{
  "num_hidden_layers": 10,
  "hidden_size": 160,
  "n_experts": 128,
  "experts_per_token": 4,
  "d_expert": 64,
  "d_shared_expert": 128,
  "hidden_act": "swiglu",
  "moe_layers": [0, 1, 2, 3, 4, 5, 6, 7, 8, 9],
  "router_score": "softmax",
  "normalize_top_k": false,
  "routed_scale": 1.0,
  "balance_loss": 0.0137,
  "balance_bias": false,
  "router_cosine_scale": 20.0,
  "init_std_router": 0.00822,
  "lr_router": 0.00114,
  "vocab_size": 1149,
  "norm": "rmsnorm",
  "norm_eps": 1e-06,
  "tie_word_embeddings": true,
  "optimizer": "adamw",
  "learning_rate": 0.00345,
  "beta1": 0.9,
  "beta2": 0.99,
  "batch_tokens": 131072,
  "max_seq_len": 512,
  "train_tokens": 729800000,
  "max_steps": 5568,
  "dataset": "wikipedia_en"
}
Below are experts of layer 5 (counted from 0) of a mixture-of-experts language model. Rows are named router (the router's row for the expert), gate (a neuron's input weights, with its number), up (a neuron's input weights, with its number), down (a neuron's output weights, with its number) and show model dimensions 0-159. Each number is 500 + 40 x the weight over its row's rms, rounded and kept within 0 to 999. Numbers have three digits each.
After each expert's rows: a language model's description of what the expert responds to; "raises" lists some tokens whose logits its average output raises strongly, later layers aside. This comes from a sample of Wikipedia text that the model never trained on.

# expert 60
router:537536510478496535495494522533443517495466448441515558495445482516477558543487480452524488440539515456540450474527527509442479548488416512470491503419517561476509496452508525544454453565519533454534588551534487520513488472540498468491499524534547556519440476495547446452601490498501515551530541481537543489521565587531541552537439472554407533435438498497467600494498547503465516516511455460525484576393540494525537495483496522500522514556489520502530477550493485493470490553571585
gate2:529504550556494459461541538502551467499446470540533501420503537444517539481532514436498419506539501560560528473541523528474495524577519447472498485461540491563511501509462504513565484408555531421486464454500434540459462396557486512532503560475429517454435539499516489504535466515530534423551565454487509463513490405611447549536500532425470499491501490505528506534478505470515538489521525492502503543498535538469515568551534564494499468511445495484511510488546487553560523510547589
up2:526526460510520555489491539469553392507472464470534549466507584517553524538555504440504469445557550522518469509492508508465510525456562459496478497476460456509499495533492470497539506468574504453497510489482435547394478458559587503459495502513415421454467552472520460515518488557501545463544551473537486481477530420537504474543460524438487543486504427509471535485480492470461472469500548438478529616484557484446479575551502540488570427541504469529502458466498488481500502462565562
down2:548520431487491548509510443542515517418494469509521519545531484520402467464516556422482485500528402515552489474519489482515483476467446492520465506474481467549459494528489536557505519491523497554560453560556540508481540525479415482514487516540505489546476459505504483481495431515490500497440418515511452474513535419500471420512459466490593463537458449504597488560482519483561494551485536496528463530557477397483504417461470517563490521510466493480572544551505513538463484613459523
Syllable pieces like ov, ank, ock, land, ield, orm, urn ending a stem, as in Island, Ladybank, novel, normally, turns.
raises: "ers", "ing", "s", "ed", "er"

# expert 49
router:542405419569492519526461497455517517516492457578490521488454550565483483565540502505539550463556562494513454484510469468496474487519554505528509481425568523612459455460476573512501450471492488565568509468443481418430501536511496452475516505500395524532535561455482471500555504436493516464506436538494528454509467533518593439440534525547529500438510474513525547522459486462511509540449440500530546509486481536474444461505505545499462510569529534556499506494524472500452451521489551
gate0:533579546522498519432490490489376514452478531462577521538530517534540447507477495469487444604423545461482523559548467556586432441543473531527504516461422457492482550543499493580547508548498481500538498415494453510529491574457469545541436532577467530450474452483444543532527509460544479550455563461529547474518507514532532502486509457555474488523487485462530482472486462544518478490521480484550532557527493505496513601503515479492535472538511546515521492514518478544451523422512521
up0:553542559504486539494480514525421444501523542556471438523471507533510454578505453527407494546473525520526490589504489481559464463440541486522513561471438558530494509543537501518461511515537472490501522434509432477518509496495461520540471468534487481484469492489484478440503471455497448560468567492504543482559521553539483450503477543547555482543505533544410515512509421603502407493482491463561551521505516430494454522479403446469548524543519533504537553452520574541462491454570503
down0:503511485527511513578493475535521499529490423550547585522536524453427581514468568534529494481517411469445506580505533499502497503546479515508492487523478582487506549565475576456449522574477486460558552517496499479518494467491541530497507471533543457528483523534413488476507438572506541517512534476475458490490491541482517509470504575474407470476437476492536558543487490550425473456466530394445408574533474551543507523530536502508514574487443511513534439544446512502509467519517488
Word-internal syllable pieces like op, ra, ro, ere within names and words (Philippopolis, Chandrakanth, copper, Track, Trophée).
raises: "p", "per", "pe", "h", "pen", "pr"

# expert 63
router:446503490464498515487492490492531444522471530564493528486513525545510456536496453522513464532556509508446508485503511547482471471508523439510464548453452602499519540552491447476532488529536482495462477488470482405502498550475503502516489450573525444431423480533558545482488505533590561487491497461439536437516427445529501468536510559507496492508562614518472505555528580475507497618454598449548459544517484469537541548471511493484486509491574466550470457526456510454479461440557474
gate2:491444494489514489491482454563513533543582478511601422574492424473498519492468475541475471502516441549489467498519523487487518502527474596563469498559521386512514455464513441484495495541548521482482533579453525514478439472416483490452534556397484483545477483438488515501583498528474514496460496535475464417508466547480528472529455487573513481541526483480470518492471401474478500490573518466568482452512558485469488461551525511564524554513521555469467510463511461469468514416491509
up2:531505492490493535525483526540513485515572549526523454508533518491458531525527523490553460480510474466454479540493534448460493498558555462483498505480466469514545494553442528456529531547547525382472526541471506498474595487500481535575493518518460590531455507454490546529481493491498542530518480475573444427539487523457449423577480518470550539582537507500562495595560534423471542515432543502424485562541496494440550475508547553481489488452486531519518453464567427553472484440472518
down2:503518517495473501482502552543427509568438425484464501523513541530486465541545438515471524492525498412545492502508463469574505488509455472498511522470550421516501492528605527533538483462467433494549533437597462472485593585531494514457534557466512542527517474497458481507473451504496505461541537510447485513435478484516449514512516467546438420493510523517427525510440521497489495497439531593494570497494494458439540546603478530520530553573529533445487456524477501574453526471515496
A single initial consonant, mostly c, starting a word after the, a or of, as in certain, crises, camps, critic, metalwork.
raises: "amp", "ost", "orn", "op"

# expert 39
router:502487470451504465538497502508504447479471549536463481528489550473496595496534492484532513441503522506492571486478468482539556458458502531509544554441488527551493475495606494499483452547510514443525490453523449529486497494547500411493563554493532446460493457535536529496523438448546556477468378393504535504519535488524461473487452492565543490466571514483512470555522557490479462480429497426517516454557519534520459560467497520441509622544486523435519481458465498455439546512552516
gate0:511509585521478502433459526540504508492515508477472514537530522484501452412481489470528491525421520495523507448487512488553539494523510614479398502506524566464474472518466525490505485512480546499542506507566466482513541539531555482567487515509522489511491579423522532523541491558471502475515575494525485418487450431522466533490422566520475449469518488484526519523417469403462469531560466489535521470525447524416534383490458473491409437488560523487530473533560496484485487467504564
up0:506531457571538566524504539504509481531429558497535523486476479480545486462506521526561487489507464525515568616581479518496463476441465445495495542477512492528538478465462554497432417544545441536426492482494445463496429434522472496458519504537493495449544481519440506481584524466515416506499481505518496552490524533473483492481542448511503547492533458502537478509570525506482488477509456538406529501495457514572481567549464493417509626529445460512498463535437505513541431523488441
down0:447504464560567467461502506503451562496441456536490583504481525530467568441517503494534540484498485524526462472512439557500492471515414471437533415532423483491475475538444496492513439486543444593456500452517499488505540476432502608503428524474472471541497521520430482537482474526486445451513465534508463557547454480495524523483489540555478524581462498573524510499478503500549456569550477529550526536412474480480495574481592514513477558497482529524496486567487511459507489448559457
Opening stems of common words after a space, such as rec in recommendation, serv in services, ch in characters, includ, comm, lead.
raises: "ed", "ant", "e"

# expert 44
router:477509553532493543460450478489521518451543492491532489540479511540490505491505554462528545462470540494587449537541559496470514494553567418486496514578500466496465433542436477541563451524558579557500550445493551537491481535482483466473396459484502520461487537503473470495434534507493481491513478463536554493553509488456517445490470430439549522543454537517573472408522461524554524502496457534445513490477497510451473518480485373551578418479543517542478454535519540462440488486465476
gate0:530415480547472483560492516526527479504557435566551445413512431508497448498441457527527542516448495463497505470486537508455522519538488539519487547499559508564469526507553508535486480391478507503511482499496499501509511536558591478469522431478509517449476516494509422542454491544491501578463511477465490533468454516482482550461554450505542488455453530585512507478442466435549534491518538502466488507425526493496461351500521527541457446492487477530540495486546563467493529420523588
up0:496486488498495538527526535503448515420530420475530518512582543517521445550544440461528486570534550452536536574470501461488475498530576489568491500453458524449534481534513520485479510599480454483512533491513517545510502570485481509481554501529448510515542479433608484504437496526473464567564508455441474512576470538512450499532529466520481493483558618514482446502519452469469516555516535523496463530510570484549443473496615528482552495443500526517473529550496478550491561520496438
down0:474537515451472503535563507507450495525546369477489479471526518511463517547508524553518537488493462595503470527487491518552496532561474460508394479419411519516437529488460541473466451515520438526448474487440521528511504518492474469513550503492467511514497486520491560511536541537512599523533410495476506486459545546524506499553501519553480491534524524509487529483483385563526508421480537519547506536472458503505496505449460451500465561425560508545580555473467511454509448439497413
Inner pieces t, er, ron, per, let in foreign or accented names in sports results and lists, as in Métropole, Jeremy, Sanskrit.
raises: "ic", "es", "ics", "ical", "i"

# expert 40
router:473498485471497474492522536473499578472540488513563536648480481421527530582442513477450475527474446476512531525494491491574535541466456523526455445503444476562573417400489496574571493466492537508479507494541529579479514553481449507514481468485498473473485456530476512521505480509510489483498473439431476490467452548481486506484462490456510428516532501479465506535482406499541531509502416475404492534486531459419488449465428507465483476506420444486540574513512488460498489493466474
gate0:460558481498473430459511515511474507536501528497520482516558517472445481487431583549554543462561451561546410494557437457508507483512529433479520536512460468506515492510475466541493479473510483511562476516494446485525589461485437519495513500484525523465526487509503549491418542536537458609498510582505492482511422548458426520474488504540492475561425541476474531499444533408509526466561524492480465491528477523516494479484523520650472520555492465495509581524476456495585467493468516
up0:508581544586509458475547418440461460488515482556491518482604576471438489473492488542489570501545478514491435493460551480496437434531433488457493432425499531492539500485443431478531559510555514468542588484468425529502498529455468557535503519470442524469517419574504483502523490522535475527497468546507494497520403517518504508509504519471522418489520561457495484490513501450512522488533539501486552508495465536477470562487512481595453462427441486488443489525481483560554475508453484
down0:495569500515537505478433478555522464455422429451435478520496525464433529465554525474437428575503453510460473552520561484559444471495441504465458491480558517507590481512432505548463456449528492463558527471470447552538489551484385532515512469468483461492475458484544486506453501484488462519502471512561499449514519449508504475504520480447548446466465509476478509501464546497497476529515442454438480486485591479503521463540491555578474543469607514555457443513559489455540530470476465
Capital I and II, mostly inside Roman numerals after names or titles, such as Paradise VI-I, Quest II-I, Haldanus I, F-I-FA.
raises: "nd", "nt", "ll"

# expert 13
router:474402528510503558556531453494470458499523529565494511466509535569476546498523452461458515447547512439501503440550533489494522525468481497514479551454432518443481548521584490494515447477528542472486489505517519486494510601544491508497444498557573520475504614520525493498567513472506524616532468462523509482444538522556474457466477542589388499414506434460531487514575509478498469516435438490504508478452533511524412515487456540505501555488522487483525472581506483529514488517508531
gate0:567566540535557523492452521436465520490509510482555504505504486482515532524526541494519455507514547620507493556420461492523477484481489458550491440492486456547552503596473469480511489492517457577511524504466497444533519431389479500538501512491481493472424466520546498437477522546495484499443574509536475519487474445485544478478504463460581469501562575479510411515455468479438547447584512491483478591559479464449578511505511445449517487456455483556453490470490464457527521463481471
up0:484444470538475531506565451483499474457566522559461556445505517585516564507519518509449531434550509464451529472527457466530469550484455486458452518483448522505500495594580459495486458485550510483442559487509520450520471539504515530435393488529569512481460535514595428559563482490499532550432522465568538436489534465539454476423518472498478514467490490529451512463560439485487533526489492472465479563544465473476457515496510471533529514397524484527526479538496482450589461511491517
down0:511481510457522351482493541544540551438455515415507517572529484441466523540542448465527541487522509550471482544484479583559447475544509571516541515447485516533556455471420506527571498495503467494601497465539450475500474491456459466546550485503529521505505485471519484465466536523535480467534511532544550558560455474516468489485504531424550536587551492530495427513479570521489519489536530531439483478487502492516553530565540522478497465551550536479490505416460462542573473496517522
Opening consonant-cluster pieces of a word after a space, mostly st/St, also sh, cre, form, rel (story, strategies, station, Statistics).
raises: "at", "ation", "ations", "ate", "ep", "re"

# expert 34
router:473511477460506592497480531464512432490459492533459514448506516594545473477589540504505500521467486532500484508366459479556525504469493477498483544392515437502492538522469478556460451556437567529471532475470465452478515542528461595543524513472538492527460519503475459492519462527436523472404501475580453446499491550482522520471494529470454465485579469508490476502512523485546517592475564513496507535539473535542457537523481468434547504447518511571517470526430525415491531469499473
gate2:513479458498556523485473494528468486520472454485483500446540496509500484521558528429537434494523424516561510487549506543507426482531551447471463548505455532429477463443443487536502544482466560485544440469531532537539599427536465504562523531431457582460573533566569575525562492559516480446514497478481484464483498518536487486472547544511525512462481492535566467533524500427429444537552461607470565478449486552520539468569538519524487495497505498451508506534496479502436467511459499
up2:488524422410503469467456510524537498515530534500457454568512503440491492448432547558529527573527541577463534475492439447471547511462498495541563437506518380563538527528464492417521423476511493582560446557426435436471517541446534479490479557486533519557468470467441453442537580488528500491469446518482501568531484531487484560499512526564455522502459515443468478513512532466488457478482432480467529501484489501496477528540467516457472553480563495492486503526466501524536509484557501
down2:505508471459558576452462432532519576484483497517518429477523500473433486500503524509488462522420516568473490475623388530459489470559469524460461554508477453463460539461499532487498536494466435504454431462449449529464548491552518438495489478482514487485518551523520483474557516469494569497517427518559417492479496574463481520474475509462530573474496490561517484482515479466433491464539534531483474521477499484424536521488486554448483502537448484438483466524481532459369457494455497
Single capital letters opening a proper name, especially P, after São, Santa, Grand or a first name, such as P-aulo, V-incent, T-ottenham.
raises: "ier", "ol", "ict"

# expert 30
router:489403521475503521504452466516504444518515532496490510432489463499466497564546525526453557467513545528485534548544495491419518508550500485518545490462525559468558473476470560448519487457536477460497592501475514589477545456563498418435453472486442465495452489516488474497527516455542433477552567478527588588536484506493577500552469600560475481511508533534513483445459554463488501512489438465497415546490455478515541514480496481466520514618495530509452543461550479521480475465481543
gate0:531516573525498496488445507493465537510573411499462519522490521518482567496522501463510491497423493514479501510525463526479477486516490575488515587595571545453513451560525495514534538506543460448534499513526554517527573528559433494487512523444540538589479478383590500493486562492492541484466483497506500417484534564488528465479501456472516512516543476554531544433521506437514502494541499479508444523453510498555386476471489508455449484481422469488478535504501416549515550448558458
up0:537466524529512513477468555522481585468511482542415424508455561459487473447510433479460521528500521495562453492550473416473527515477509453459538445555482491499506489515487483521554521458557473512513495492523470475550511609551463476504451444491552502502507455554597594506466559521479519439451503458475520528471462547516504488392603513558492448560493490509521507466442467518407535520499470454549498522502528576462483479458510552448486490478460506466475532539488485566574499508522528
down0:514534445497470470602536584502547489435487485437550448520482512517422484590532476492479499502586467496540504545453472510461505453541484527494503490587485574493522461483515470438534497491492562502579523500503470539563480546489457458590507445556490559472446531467450508489470536463510453563536484487499420489467492419513566490560449552531499540524513506539543508434491504469454507556458462587506504467474552555501506537519451479529507502516525520515555494530553562548514561468461541
The piece ot inside words (Not, guillemot, potential, locomotive), plus bare space tokens before numbers in table cells.
raises: "til", "e", "t"